config = dict(
    normalize_top_k=True,
    balance_bias=False,
    router_z_loss=0.001,
    vocab_size=11198,
    norm='rmsnorm',
    norm_eps=1e-06,
    lr=0.00125,
)
Below are experts of layer 10 (counted from 0) of a mixture-of-experts language model. Rows are named router (the router's row for the expert), up (a neuron's input weights, with its number) and show model dimensions 0-127. Each number is 128 + 32 x the weight over its row's rms, rounded and kept within 0 to 255.
Before each expert's rows: a language model's description of what the expert responds to. This comes from a sample of Wikipedia text that the model never trained on.

# expert 11
Contrast words but and though, plus inner syllables of surnames and words (Schur, Thurmond, Jeff, minute), often in European-name text.
router [101 130 138 139 125 103 102  82 181 101 168  74 205 130  96 125 118 143 118 110 173 118 127 150 100 139 175 157 160  99 140 131 120 147 149 175 133 147 112 173  94 151 108 119 111 162 181 107 127 161 128 147 130 108  84  54 116  98 144  55 119 115 125  94 166  96 109 120 149 171 113 116 100 124 193 120 106 129 126  77 150 120  83 107 145 170 142 192  97 159 128 173 113  80 105 159 143 154  74  84 135 133 104  87  78 141  98 164 129 104 173  78 148 139  83 136 154 103 120  92 114 168  87  92 178  46 187 113]
up0 [119 143 184 142 183 129  92 141  96 165 132 170  98 137 146  53 127 144 187 103 185 163  96 125 175 102 150 111 185 115 129  98 108  92 105 145 155 105 128 117 135 161 187 146  96 147 152 110 104 127 179 157 148 156 131 115  91 131 173 109  95 156 130 106 125 121 146 160 155 133 175 161 175  75  68 134 111 156 138  61 136 133 115 112 188 123 123 157  50 108 183 108 133 127 189 126 139 137 114 140 132 159 143 214 138 121 101 129 131 156  84 108 136  59 124 129 144  96  98 114 163 172 163 120 102  75  63 142]
up1 [124 164 143 169 171 144 128 110 154 201 178 151 110  82 102  54 138 102  66 177 161 137 153 126 116  96 139 171 187 130 153 135  94 213 114 153 166 160 123  70 110 153 139 151 159 142 150 133 104 228 167 123 123 114 141  96 102 113 116 150 174 126 146 129 189 166 144  85 101 111  99 123 104 120 164  84  93 194 134  91 113 146 136 139 139 114  46 123 123 132  84 123  75 131  89 157  87 122  95 105 146 131 167 128 149 129  58 142 105 103 110 173  84 136 114 124 118 152 151 118 106 111 123 159 144 148 150 144]
up2 [152 146 167 149 129  81 131 109 142 156  73  99 108  75 136 195 152 183 146 118 113 108 113 165 170  80 115 151 104 165 122 132  99 127 161 146 146 145 151 113 141 148 122 125 168  92  94 147 131  67 143 141  90 143 167 180  76 129 118 159 121 176 210 167 102  85 141 100 119 198 164 188 153 176 133 172 104 161 122 140 106  95 147 115 176 149 129 150 114 164  63 181 131 150 155 102 115 120 124 127  57  78  58 141 143 101  93  97 135 148  95 194 115 136 116 137 107 154 164 127  92 119 144 111  96 139 173 162]
up3 [147 155 116 140 139 150 116 109 171  98  67 143  81  86 136 129 180  85  96 168 145 169 117 131 116  74 149 175 173 147 107 144 115 129 151 147 132 136  59 142 154  86 136  94  71 136 121 131 130 128 180 114 146 158 127 182  84  67 165 142 118 147 161 139 138 175  94 138 107 139 106 127 123 163 124 123 124 168  98  91 167 137 163 121 164 182 161 161  91 148 139 101  84  82 105 174 122 145 169 113  65 131 100 179 131 131 137 160 128 143  63 138 198 242 101 129 128 123 161  65 132 126 149 135 126 161 154 161]
up4 [135  69 142 107 119 187  70 138 122 115  91 132 105 148 137 182  96 100 104 129  93 166  46 138 125 178 120  86 119 126 101 103  99 146 139 197 111  98 148 103 134 125 187 124 123 100  99 104 134  70 144 193 155 101 130 130 125 135 123 162  81 181 118 144 114  78 145  92  79 123  69  86 135 117 113 136 129 166 143 111 132 130  64 152 136 115  78 130 113 101  84  98 159 128  78 131 224 107 103 109 121 117 116 163  76  83 112 101 131 119 103  81 121  50 116 156 116 119  86 143 126 181 125 132 181 138  99 158]
up5 [211 135 112 136 189 117 152  71 118 144 114 123 169 129 172 177 142 171 118 146 123 118 127 117  97 108 164  83  92 136 152 150 125  99 135 148  90 170 104 126 129 133 188 147 114 129  92 144  52  86 148 107 159  77 137 155 116  38 127 156 146 133 113 177  96  95 113  77 143 151  98  99 158 118 182  82  61 150 142 123 138 180 104 183 104 139 144  61 136 190  88 124  83  83 120  99 103 123 166 122  99 126 116 152 168  88 100 172  96 140 155 167  69 131 124 139  77 164 155 103 141 133 136 118 128 152 113 125]
up6 [129 104 128 117  73 139 126 111 104 160 127 205 145 188 118 115 137 110  79 126 103 185  91 138 122 206 165 142 185 120 167 113 189 133 152 126 146  89 105 166  99 179  95 126 160  83 128  71 133 126 149 140 137 129 123 126 132 115 145 190 178  94 146  74  86 118 115 122 117 168 144 176 112 148 122 135 147 166  70 107  85 105 135  98 107 187 174 183  75 125 166 121 157 154 100 129 126 165 114 136 129 179 116 188  78  92 174 149 146 157 105 151 154 106 106 160 115 143 128  95 123 156 138 111  99  45  97  96]
up7 [144 117 149 113 110  56 142 174  65  71  88 124 140 102  90  55 132 154 165 131 164 181 136 159 155 141 130  99 159 174 127  99 125 104  97 139 128  86 131 189 108 147  83 106 108 168 101 146 110 129 139 121 117 103 151 166 150 169  78  98 151 159 148  93 185 117  96  77 104 151  74 103  97 135 141  95 138 126 146 206  92  92 120 155 144  96 130 131 125  90 133  98 112 176 167 158 121 165  98 165 113 127 133  94 137  93 155 100 108  76 199 146 133 168 162 127 129 182 117 107  90 195 101  79 136 114 103  78]
up8 [103 107 136 105 121  80 161 214 143 169 183 210 199 115 122 173 119 179  49 119 161 149 140 116 136 168 108 125 124 153 119 132  87 111 150 139 159 119 139  89 125 130 114 127  95 164 131 149 128 189  95 114 158 125 122 106 124 156 123 187  93 168  95 139 102 137 149  96 200 120 111 135  60  71  96 125 142 111 135 155 119 120  25 103  87 116 117 113 146 135 126 136 117 168 111 159 179 152 122  84 152  97 113 122 116 168 154  95 163 118 153 169 108  46 120 117 149 105 151 101  97 145 107 106 139 159 114  97]
up9 [110 126 162 109 133 159  81 146 149 128 192 120 148  97 132 145 134 160 159 119 136 143  77 174 166 179 141 119 105 144 112 126 125 139 137 144  98 115 171  73 149 127  90  62 125 139 107 116 122  93  83  98 211  98 152 124 105 197 133 154 106 155 121 156 159 133 127  74 207 113 104 128 139  88 140 179 128 134 166 136 151 117  14 123 124 121 163 108 156  81  99  86 164 136 151 124 122 107  85 161 116 189 124  88 105 105 106 136 101  86 188 111 114 116 153 140 103 120 206 157 136 120 134 144 155  63 168 151]
up10 [104 181 107 101 122 124  73 168 145 149 152 107 167 105 102  80 191 129 167 119 164 132 133 123 212  97 110 142 100  96 130 113 107 116 123 131 117 148  92 144 114 118 104  88 156  79 156  92  99 160  67  88 144 139 104 103  99 100 161  98 127  77 113 136 180 158  90  71  86 148 112 142 212  91 159 115 107 107  86 102 107 125 177  92 171 104 106 151 152 125 164 159 146  98 205 154 132 166 146  85 107 115 133 164  83 126  64 151  97 147 167 117 116 140 101 127 192 154 158 132 155 149 101  74 123 137  87 159]
up11 [175  90 142 139 145  85  93 172 104 130 103 171  56 125 134 118 157 120 152 134 181 154 140 161 151 106 142 113 162 148 122 114 132 110 121 221 163 166  98 144 143  96 200 134 142 118 138 115  98  82 127 167 114  68  92 141 120 145  83 139  82 220 158 196 136 111 177 156 139 169  98 157 124 122 185 127 142 167 143 158 170 133  61 132  98 110 162 134 113 128 116 127 109 128 124 117 168 122 148 128  94 127 118 104 159  88  90 136 117 110 131  62  76 122  45  75 126 135 154 112 120 145 201 139 151 136 106 118]
up12 [160 152 131 144 163 142  94 160 145 106 109 164 125 158  81 142 193 151 142 140 135 145 120 100 138 124 182 150 171 164 121 160 173  79 134  70 135 113 146 117 177  93 173 149  18  80  81  86 100  96 180 152  94 106 118 114 126 159 125 131 156 133 144 138 176 178 169  83 144 111 132 169  79 115 166 118 118 107 133 165 111 161 143 152  96 138 218 156  59  96 140  96 114 151 120 136 110 115 133  99 120 148  87 107 106 182 127  84 134 107 190  71 176 163 132 137 118 134 136  83 109 146 131 105 132 111 149 176]
up13 [161 166 134 141 113 164 177 144 173 112  67 112 155  86 128 172 112 133 116  78 125 123  92 151 117 119 140 139 155 165 120 105 172 174 213  88 140 103 170  88 131 147  38  90 142  91 200  67 124  68 118  82 158 131 124 147  77 144 175 134  90 157  95 157  97 156 148 131 126  93 124 166 126 121  81 143 175 127 156 168 123 163 148 157 158  79 150 147 146 149 137 124 134 163 128  98 109 139 107 147 112 107 102 150 158 127 163 212 142 113  76 121 155 137 132  90 118 157 140 144 128  74 167 137  70 121 153 177]
up14 [135 172 117 112 205  59 136 150 141 174 104 117  70 116 105  79 126 116 133  94 128  98 149 103 115 103 144 131 174  93 128 132 123 118  72 158 103 121 112 138 144 103 181  82  68 196 140 103 169 174 145 130 166 124 170 136 114 143 113 154  52 138  56 136 159 165 115 144 125 155  97  93 173 119  96 161 161  89 105  69 122  74 126 143 128 165 151 155 131 135  86 105 132 157  51 114 143 142 122  65 150 155 131 170 144 160  93 166 156 164  77 184 140 151 135 139  98 114 148  73 125 137 115 117  98 110 152 172]
up15 [100  78 140  95  84  96  93 155 132  91 140  55 167 147 132 158  58 204 104 172 126  97 190  93 191 119 131 166 102 135  92 177 140 132 174 143 140 112 103 186  85 121 104 123 115 125 131 120 176 125 132 142 121  75 167 187 115 175 141 111 125 175  70  77 189 122 128  90 108 142 146 112 105 152 100 161 106 208 197 158 102 108  84 108 133 119  91 166 145 117 106 157 157 116 124 135  89 107 117 130 145 125  92 148 106 134  89 147 107 167 111  93 132  80 108 131 138 139 177 142 102 108  75 110 130 106 122 151]
up16 [161 104 113 148 182  78 141 117 167 171 175 105 125  51 131 108 168 169 160 120 153 122 172 126  99 121 130 111 128  71 125 173 127 185 174  82 131 119  72 150 104 112 126  81 157 193 144 115 171 113  56 150 110 106 139 125 108 122 134 164 136 111 125 182 167 178 145 127 169 108 154 117 131 121 133  87 129 130 132 145 157 177  80 105 109 123 188 109  80 148 137 123  70 133 141 138  94 173  99 111 120 169 137  80 164 105 129 153 147 106 164 145 138 205 135 153 168 114 130 142  77  90 134 159  41  87 163 137]
up17 [148  98  70 119 180 140 115 101 184 116 173 146 146 175  90 172 167 176 188  77 121 101 160 108 115  65 138 157 179 129 174 107 127 159 172 139 110  75 136 106 132  84 123 113 150 199 156  69 109 190 122 132 127 115 148  92  93 127 135 125 100 139 140 139 122  77  78 170 132 150  99 154 148 100  75 105 164  98  77 149 123 110 108 186 112  96 120 100 145 187  90 148 121 154 116 145 153 152 144 120  69 177 150 105 162 115 194 148 127 117 163 109 111  85 163 104 137 109 172 111 112 142 139 110 112 103 189 163]
up18 [130  65  88 132  56 188  91  73 143 126 150 114  78  94  98  57 181 120  54 107 154 116 141  88  95 145 161  96 129 138 116 151 102 158 152 125 121 164  91  98 124 128 151 111 152 125 115 169  83 116 147 123 201  85 124 107  66 112 154 115 117 127  83 134 124 165 123  91 180 151  96 102  88 113 125 146 140 115 125 135 141  44  97 124 142 197 216  95 105 172 146 146 126 124 100 106 140 154 173 126 136 116 109 170  97  92 143 175 107 111 114 107 178 172  73 120 138 130 103 118 169 129 108 129 116 108 151 109]
up19 [ 78 161 102 118  82  41 105 152 165 122  86 146 126 139 107 132 124 179 120 131  99  92 121 177 102  82 124  95 173 131 111 162  72 148 179  91 150  69 157  83 133 169 114 101 180 142 144 131  92 118 127 172 157 142 104 121  64 114 130 167 140  46 101 122 121 103 144 181  81 154 101 145 133  90 110 120 152 160 117  69 127 163 126 133 120  76  99 132 175 141  99 177 167 117 129  97 124 172 137  97 106 121 135 111 176 145  87 127 126  90  56 101  82 117 130 155 172 148 104 190 114 111 124 131 125 198 150 126]
up20 [176 199 108 126 155 136 148 164 102  83 100 168 117 110 107 167  82 137  90 133 136 150 127  97 155  96  97 158 132 118 125 128 139 170 133 173 111  82 167  98 105  96 134  95 171 120 136 104 162 200 199  96 112 136 117 143  95 110 151  66 172 119 104 129 194  76  89  93 152 142 111 107 118 154 124 174 157 107 142 197 107  56 117  86 126 166  93 157  77 141 119 100 121  77 101 110 127 131 115  72  58 184 112 140 121 139  76 161 131 114  73 148 134 149  86 148  85 117 105 114 151 131 139  97 117  77 135  93]
up21 [135  92  84 113 167  78 124 160 115 116 101 184 123 145 117 175 129 127 154 136 122 132 112 102 110 155 178 149 164 122 132 160 169 103 156 120 167 116 103 167 103 142  79  66 191 110 184  99 141  42 162 189 147 135 136 167 148 154 166 119 139 127 113 129 101 156 108 122  99 191 158 122 115 133 118  90 146 159 146 149 102 122 134  87 165 158 195  87 134 175  93 128  49 121 148 133 131  99 108 106 165 136 124 170 100 108 190 125 115 119 164 180  80 131 191 132  88 133 119 170 149 191 151 128 112  99 162 192]
up22 [144 137 136 131 114  64  82 141 109 175 152 133 147 164 165 152 179 123 122 137 148 165 118 129 135 145 121 145 127  81 138 133 107 120 170 159  82 127 152 186 102 117 123  67 126 169 119 160 114 179 140 121 180 130 148 120  85 132 158 174  73  50  63  83 144 123 130 165 112  97 122 102  84 141  94  85 132 119 138 182 116 112  75  37 103  85 144  96 104 120 131 191 137 155 121 103  88 141 168  92 194 151 110  95 184 118 114 132 148 115 158  41 152 130 147  87 100 118 162 122  99 140  81 160 123 117 139  98]
up23 [151 166  97 131 188 140 138 137 166 210 133  80 139 120 142 144 144 183 142  96 107  85 125 165 110  75 148 122 174 163 147 116 109 128 166 117 190  76 120 110 118 112 124 159 110 130 138 113 158 154 134 114 114 122  59 134 156 113 122 183 177 156 112 130  60 114 142 126 148 116  92 182 134 111 114 117  83 165 126 125 125  75 166  99 108 160  69 150 129 166 114 149  84  72 165 102  81 144 172 130 119 148 123  47  99 144  85  91 140 128 121 122 113 132 188 187 132 198 152 120 118  79 114 114  84 150 161 187]
up24 [109 121 133  84 143 121 171 145 103 121  74 131  63 130 159 171 116 159 112 128  89 110 131 112 103 132  97 169 118 103 131 137 136 115 138 162 122 112 138 196  71 152 125 116 122 174 163 163 112 146 119 121 136 132 109 114  84 107 123  66 171 156 110 100 155 122 140  75 148 232  82 175 146 163 162 102  91 113 113 143 128 127 122 110 104  97 115  74 144 148  89 203 156  56 122 135 131 154 162  66  81 123 107 175 133 105 124 158 119 123 114 150 146 134 109 123 119 129 117 149 136 250 100  52  84 142 154 124]
up25 [146 167  98 149 152 131 121 147 161 129 194 104 112 138 130 157 100  69 111 109 121 119 106  89 143 177 125 167  82 154 172 102 117 175 104 136 154 136 131 126 105 142 128 143 139 117  73 169 153 207 114 179 111 103 109 178 167 158 150  53 163  82 122 143  95 108 135 137 185 134 145 119 124 105 147  84 138 145 185 108 127  93  96  73 178 108 117 167  72 174  77  51  73 110  72 151 107 105  64 130 119 126  97 110 135 137 164 107 107 131  79 148 120  98 164 116  99 167 181 158 110 134 121  90 176 139 134 156]
up26 [115 216 135 108 123 171 123  94 134 124 164 123 129 114 136  93 133 111  94 114 255 153  99 112 138 150 150  66  92  77 141 145  83 106 101 154 152 127  80 121 141 113  95 124  67 141  84 137 100 126 143 123  92 154 114 122 120  72 132 133 137  91  64 124 158 137 162 118  72 116 101 148  79 118  99 147 101 155 175 167 121 123 179 151 163  84 163 150  97 132  48 153 122 131  95 135 136 128  68 115 176 103 160 100 157 143 140 145 127 130 163 132  96 170 148 121 111 165 102  75 114 147  90  57 147 127 103 130]
up27 [111 211 130 163 169 100 143  87 118 101  56 103  94 136 175 113  83 199 167 144 104 126 162 127 205 111 144 132 161 124 129 143 104 177 143 139 148 172 134 166 147 196  90 126 142 159 124 150 149 148 164 127 101 151  97 140 136  86 135 151 152 117 146 107 102 121 208 136 102 147 126 149 155 150  89 135 124 146 148 178 148  87 134  89 147 161 167 177 181 204 128 139 114  88 123 152  78 110 157 109 102 125 111 154  80 123 119 209 146 156  82 152 180  90 103 145 152  97 112 163 124 129 116 164 120 170 111 162]
up28 [146 176 168 152 169 140 160 191 135 141  40  99  97 135 128 110  93 140 151 116 126 132 155 111 205 101 148 102 150  79 128 125 109  86 172 147 148 178 158 136 110  97  64 112 152 100 110 131  89 126 150  79 117 138  96 114 173 139 162  99  95 101 128 141 159 114 121 115  49 110 106 140 147 111 150 192 126 117 127 136 151  95 135  19 165 155 163 134 133  79  64 164 156  75 109 115 169 129 149  94 111 159  91 153 110 103  65 135 117 134 112 125 157 142 102 128  96 129 164 109 132 172 137  80 137 115  73  93]
up29 [100  32 134 142 178 174  95 130  95 180  73  75 147 119 109 109 126  96 131  70 138 119 122  89 144 165 150 110 157 132 108 127 109 161 100 192 113 125 173 132 123 135  96 107 108 104 111  71 121  95 142 112 131 112 106  99 165 132 224 128  92 164 112 133  90 167 137 159 100 117 130  89 162 123 100 150 144  85 161 139 133 164 124 126 145 160 159 164 169 114 187 127 120 110 135 129 155 148 165  82 137 151 142  49 103 169 113  90 126 149 135  48 101 112 108 103 129 180 107 129  79 163 143  51 158 116  85 122]
up30 [120 175  85  78  95  88 153 129 157 171 123 132  92 153 171 117 166 173 118 172 121 122  67 149 135  92 147  94 156 165  99 168 215 193 107 120 165 115 101 148 134 108 158 129 144 123 192 130  81 146 136 127 107  74  59 118 145 120 153 114 152  92  80 126 127 101 130 127 110 135 114  70 148 159 171 154 139 115 151 115 111 154  75 129 113 128 121 113 146 132 157 171 139  81 117 137 133 166 107 128 134 164 151  82 126 110  85 197  97 148 165 165 114 114 179 193 152 136 160 206 170 147 104 158  99 159  67 117]
up31 [138 103 120 123 153 102  45 133 166 141 147 137 156  89 153 120 140 171 152  71 176 113 135 131  70 136 113  87 113  79 142 134 107 141 130 164 155 134 113 103 145  98 127 144 159 129 110 136  75 143 134 145 198 139 124 124 105  91 130 142 139 131 154 144  85  56  94 168 151 157 151 191 109 188 131 105 131 163 136 173 142 120 131  77 120 235 140 119 124 111  97 155 156 118 152 175 130 150 134 127  92 170 143  85 143  93 111 187 149 138 135 112  73  95 163 166 155 145 114 139 134  88 149  88  25 110  72  91]
up32 [158  79 152 120 119 188 151 163  95 121 119  86 135 141 118  79 106 139 149 115 150 148 107  99 174 117 163 223 116 177 130 141 180  92 196 116 140 115 112 188 161 108 132 148 104 134 171 128 141 148 166 117  90 165 123 149 112 103 147 139 104  89  90 116 188 156 136 107 107 122 133 105 105 120 140  71  72 166  93 148 135 107 173  92 125 160 166 162  59 121 120 186 120  82  85 138 200 140  73  90 126 166 119  97 129  81  93 164 143 151 181 124 182 184  99 106  82 138 127  95 117 141 110 134 116 148 142 161]
up33 [117 141 138 141 119  73 143 103 150  92 123  96 114 122 128 182 136 144  81  78 144 156 160 140 139 165  79 112 141  74 133  90 171  76 132 151 123 139 115  69 100 113  78  92 127 146 123  97  98 152 130 145 138  70  98 131 128 135 131 121 193 125 179 129  81  71 119  75 128 136 153 151 136 127 192 105 100  90  99 100 131 149 152 126 142 192 116 165 132 205 164 151  77 128 129 153 149 131 164  79 132 161 117 173  82 130  86  72 136 125 133 150 169  72  71 116 188 144 112 135 168 115 135 147 164 214 169 106]
up34 [165 181 141 175 162 122 156 134 125  91 137 159 119 151 136  96 107 111 193 124 113 128  97 137  48 113 137 132 128  93 166 141 101 110 186 145  88 145 177  70  96 161  64 119 154 139 159  99  97 146 154 164 158 136 141 135  84 113 148 120 138 197 131 142  71  64 138  48 139 129  39 134 136 126 139 156  96  73 181 140 138  95 149 134 164 143 135 118  76 131 148  74  90 156  51 128 106 153 109 113  92 125 119 131  77 106 109  85 115 114  86 141 134 169 147 161 130 115  58 118 139 115 156 170 135 134 120 123]
up35 [120 115 143 105 140  84 161 130 146 127  91 167 128 117 120 142 138 183 139 150  96  63  67 136 117  98 156 141 112 105 157 194 107 165  66 148 120  88 111 150 126 114 122 193 138 102 116  86 164 153 172 112  50 102 157 149 129 129 150 139 169 121 112 180  77 118 143 142  95 143 163 135 162  84 100 135 110 127 118 126 156 109 116 133 154 117 146 133 178 110  89 126 160 115 211 154  87 117 142 103  46 117 137 184 106 114 102 174 141 146 137 226  95 108 100 143 137 166 181 100 132 170 133 100  62 109 171 107]
up36 [146 111 172 144 126 156  83 178 122  98 132 112 157 165 154 121 175 159 123 110 147  96 149 131 116 170 153  99 165 177 105 115 135 196  78 114 169 170  88 160 150 101 111 109  57 233  97 126 142 168 141  89 118 159  91 160 131  56 150  98 133 125 166  78 121 140 160 131 199 149 148 107  69 200  81 137 127 154 113 108 101 158 120 100 136 159 136 151  86 145 157 143  73 103 187 153 124  98  99 132 146 163 157 100 177  73 126 123 128 134 184 163 154 124 137 128 116 123  97 145 134  89 129 121 139  96 108 153]
up37 [142 102  94 130 145  47 111 138 115 143  97 106  99 186 144 152 118 133 156 126 189 193 126 137 159 110 135 127 137 107 107  97 105 152  53 148 103 221  70 144 111 128  83  80  36  98 124 144 154 168  96 139  90  88 126 145 122 146 132 175 149  91 161 138 169 146 106 167 174 132 174 130  51 144 114 205 115 118 114 132  88 124 128 134 136 169 108 124 144 146 100 143 110 108 199 112 168 172 124 106 159 138 122  96 153  96  84 108 136 159 156  93 128 138 110 137 121  90 108 106 140  99  63  92 148 142 142 119]
up38 [ 85 118 105 168  60 127 149  67 115 146  62  93 157 152  96 142  93  66 125  96 159  90  59 120 118 222 129 109 169 123 119 147 118 171 155 144 106 110 115  74 137 170 143 102 131 126 108 123 159 147 160 109 132 100 125 102 126 123 175  94 171  78 114 131 138 141 175 163 147 157 138  43 102 152 115 171  96 147 152  99 154 143  90  87 166 155 130 152  89  90 134 118 119  74 150 132 141 117 139 106 163  91 141 113 127 108 145  62 142 162  67  94 151 153 145 185 136 142 140 144 116 157 102 163 204 154 133 102]
up39 [148 153 137  97 128 104 166 134 123  74 145  65  87 131 132 113 148 121 101 122 118 169 137 151 122 154 140 132 155 182 174 171 153 158 141 176 112 158 130 121 141 119  90  90 128 114 131 132 129 109 162 152 149 138  94 142  76  88 147  76 158 189  96 113 186 166  97 111 161  97 106 120  72 121 151 136  66 105 146 213 123  95 108 167 145 108 172 144  97 115 179  98 111 104 105 170 122 154  95 100 132  84 103 169  92 127  89 148 149  98  87 120 157 153 166 103  87  55 150  61 119 169 181  69 160 185 155 145]
up40 [119  95 129 141  62 122 107  92 113 178 107 224 170 150  88  75 127 159 161 126 133 105 133  92 157 150 148 194 123 111 170  95 186 127  94 193 115  69 121 169 152 116 109 166 108 182 100 101 114 141  77 132 203 152 155 135 155 103 139  84 149 101 148 169 122 128 111  93 119 122 128 102 174 111 105  92 134 150 145  71 105 111  93 111 121  92 124 116 136  95  91 133 120 123 142 121  59 172  55 148  65 140 117 129  78  96 104  71 108 173 164 105 133 128 179 150 132 147 134 163 102 133  93 119 153 111 139 144]
up41 [122 110  95 159 158 110  85 201  83 124 132  92 161  77 104 117 123  60 119 115 155 154  78 183 137 130 123 135 143 148  80 158 192 142  76 109 144  82 186  77 152  70 129 193 109 142 127  48 101  97 106  82 151 172 176 123  89 123 126 110  94  90 147 142 127 102 117  99 134 132  86 111 129 114 135 138 113  97 143 141 169 138 111 155 181 118 150 140 179 134 163 168 141  78 225 166 121 144 131 146  90 176 111 142 134  93 153 134 107 129 113 108 121 105 138  97 168 133  60  88 147 111 136 172 130 127 111 102]
up42 [153 169 146 154 170 120 151  86 104  90 168 167 104 109 100 125 112 121 148 100 126 159 121 114 113 114 167 150 140  76 133 164  79  94 118 184 107 127 155 120 158 130 160  86  72 175 112  93 103 108 148 120 148 148 147 195 159 112 145 103 150 141 147 183 153 129  79  95 132 143 101 134  56  80 164  58 136 121 137 113 119 109 119 116 122 128 162  58 109 127 105 112 147  67  58 148 136  71  59 166 140 113  77 140 124 142 110  97  96 137 140 151 149 193  97 106 152 104 198 101 135 105 107 121 140 168 195 182]
up43 [142 123 118 189 129 167 118 138 150 152 166  94 101 106 147 177 165 114 154  70 130 156  44 129 103 167  99  64  95 137 139 147 106 155  78 143 117 145 123  54 188 159 192 190 121  83 140 132 101 120 111  94 156 113 104 125 120 143 113 120 116  63 122 142 133 122  99 124  56 118 158 160 132 152 123 138 111  61  89 163 153 176  93 156 136 128 121 117  54 126 106 179 133 139 210 129 149 157 101 151  95 160 136 125 129 130  96 138 117 141 112  92 151  66 114 103 175 101  68 152 121  95 130 139  90  93 132 102]
up44 [ 67 118 121 182 168 134  91 157 132  78 169 147  51  64 120 109 145 131 142 135  95 156 106 126 138 165 107 178 163 104 163 132 181 112 106 102 145 183 113 175 144 146 163 149 128 105 108  99 108  92 128 130 127  98 151 161 144 149 116 123  87 168 107 173  52 112 192  91  83 153 107 168 195 127 146  93 103 127 138 172 127 108 122 136 166  70 155 128 116 129 123 139 112 162 126 130 140 127 136 144 157 129 136 113  36 127  96  87 117 114  46 133 167 135  92 159 101 127 126 172 103 192 115  92 133 144 119 197]
up45 [118 228 165 173 128 162 131 124 149 147 164  85 190  95 154 158 103 188  98 139 136  83 157 149 153  87 161 148 127  94 107  96 121 144 205 179 132 168 137 212 104 215 167 109 129 146 134 115 113 145 108 167 125 138  90 135 147 112 168 102 159  94  97 124 142 144 111 138 106 119 109 157 142  80 159 142 108 120 116  68 132 111 134 130 128 128 144 142 174 115 144 127 107  98 159 167 121 155 151 119 122 154 107  85 116 159 156 125 140 143 173 126 118  81  58 139 123 131 100  57 154  67  98  69 143  70 122 152]
up46 [ 84 176 136 163  73 161 131  72  51 122 188  98 181 117 120  56 134  99 152 142 128 135 115 131  73 100 136 110 131 147 153 127 173 149 174 159  88 144  84 135 129  88 158 154 109 148 167 110 130 130 135 164 138  90 144  90  55  99 128 142 183 157 132 145 148 138 102 127 142 128 161 156 155 133 104 173  96 114 111  79 148 129 110 162 183  97 110 166  96  91 118  53 117 119 121 134 122 179 168 141  84 102 121 100  78 174 163 131 139 106  69  99 155 113 109 191 136 103 125  87 116 162 128 160 175 138 138 195]
up47 [168 177 111 117 135  87  87 203 132  98 156 108 141  89 147 126 154 137 119 102 127 136  95  95 181 112 165 102 139 171 113 178 117 121 161 118 152 142 114 132 145 122 126  99 105 233 130 112 153 154  87 193 127 130 144 129 150 114 142  81 128 181 115 135 149 156 129 188 120 139  93  93 124  56 124 134 148  44  92 143 128  92 145 104 119  91 112 100 155 149 167 100  93  93  52 182  92 186  69 145  93 170 114 117 175 164 105 112 142 130 142 139 121 168 125 124  82 149 168  80 116 170 168 144  93 121 123 104]
up48 [ 90  89 164  97  81 147 114 123  64 140 162  52  91 143 107 114 156 105  92 115 135 127 137 125 131  77 138  91 212 128 113  75 131 168 119 123 111 148 142 160 176 124 138  99 157 104 124 169 180 114 151 179 115 124 145 129 104 115 149 133 120  98  43  82  70 115 116 101 121 133 126 147 134 129 103 125 147  86 134  81 111 115 115 146 187  89 180 151 167 116 177 128 103 109 163 127 140 146 108 171 133 147  88 156  98 143 139 234 111 112 152  99 132 118 112 100  73 107 132 142 113  95 154  68  76 195  91 149]
up49 [128 144 151 145  68  94 148 119 117 139 130 131 110 165 143 159 183 152 145 132  70 154 165 108  99 118 160 153 130 185 134  98  97 116 106 135 147 146 110  47 140 158 132 135 122  91  93 127 151 129  98 206 163 159 118 174  90 124 163 112 130 107 136 114  99 124 130 168 173  80  82  98 171 165 169 152 173  97 137  82 155 165 137 133 121 127  82 144 113 196 166 132 123 103 143 116 149 146 188 152  61 146 145 180  79 154  45 123 122  96 129 129 168 167  60 143 191 175 139 122 142 145 158 116  97 101 184 123]
up50 [111 178  88 122 183  96  80 162 143 178 114 132 167  93 162 153 125 147 147 126 169 111 155  94 121 168 145 121 179 132 184 140 138 111 134 151 100 111 153 104 125  75 128 129 110  65  65 124 116 164 127 145  82 143 129 128 126 130 100 142 100  98 137 148 150 105 122  65 142 135 120 140 145 128 145 116 123 112 121 107 107  90 166 201 133 123 207 143 134 113 157  44  86 166 104 129  69 112 172  61 145 152 101 133  84 128  36 163  85 127 145 114 118  94  70 155 112 158 175 160  95 161 157  59 124 150 118 126]
up51 [119 189  92 141 125 102 131 106  96 166 119 128 111 102 138 145 141 185 120 148 114 135 144  87 112 154 156 142  82  97 168 153 144 147 108 115 118 163  70 204 162 163 138  92 114 142 151 119 160 141 131 138 164  57  91 162  80 117 139  45 158 183 106 134 149 138 130 170 155 129 141  91 165 138 108 120 151 154 150 147 160  99  89  57 145 151 166 110  70 136 130 142 131 100  77 122  90 151  80 122 112  91 124 153 111 175 166 100 140 112  59 192 193 214 140 108 119 104 154 164 130 148 108 121 136 170 171 132]
up52 [171  66 116 142 148 127 110 144  97 105 128 146  85  96 147  67 149  87 139 160 159 127 138 176 144 179 120  95 191 136 137 151 135 142 115  82 170 110 131  83 164 130 115 118  97 144 110 134 125 102 146 146 152  91 154 111 169  87 101  81 113 144 114 171 151  80 144 116 137 196 113 104 134 117 124 108 162 184 182 111 103 118 125 158 103 159 189 161 124 142 134 136 137 139 179 171 228 152  94 148 176 165 113 130 131 134 127 127 126 163 105  95  94 123 148 103 159 129 138  24  74 143  34 148 160 137 156 131]
up53 [171 113 110 186  59 139 116  77  89  96  92 110 122 172 132 103 166  98 146 106 165 123 187  85 138  99 148  98 179 150 110 104 135 131 135 111  86 119 123 120 113 130 152 118  87 112 138 151 132 132 167 175 130 132 131 176 109 103 109 149  86 152 104  36 124 138 119  84 145 128 142 116 175 136  99 107  68 148 187  69 178 126 112 105 123 161 105 173 114 112  66 164 162 122 124 109 105 153 185 128 121  97 104 122 119 122 126 184 131 128  91  43 149 148  69 143 126 127 158  76 137 189 118 117 109  65 191 142]
up54 [121 154 131 161 122 127 145 100 100 156 125 101  73  89  61 147  99 104 111 159 122 121 118 109 100 170 163 122  93 110 125 142 158  95  74 128 125 158  66 165 114 134  80 150 178 147 181 149  83 141 116 101 113 135 166  69 109 115 165 146  73 138 137 103 176 155 146 122  54 142 153 132 158 134 172  89 116 109 161 125 160 171 117 130 142 191 177 119  76 115 188 135 161 105 108 139  70 114 145 145 185 129 102 124 106 136  33 121 157 137 154 139 202 148 139 157 150 128 138 187 157 118 187 140 174 134 149 167]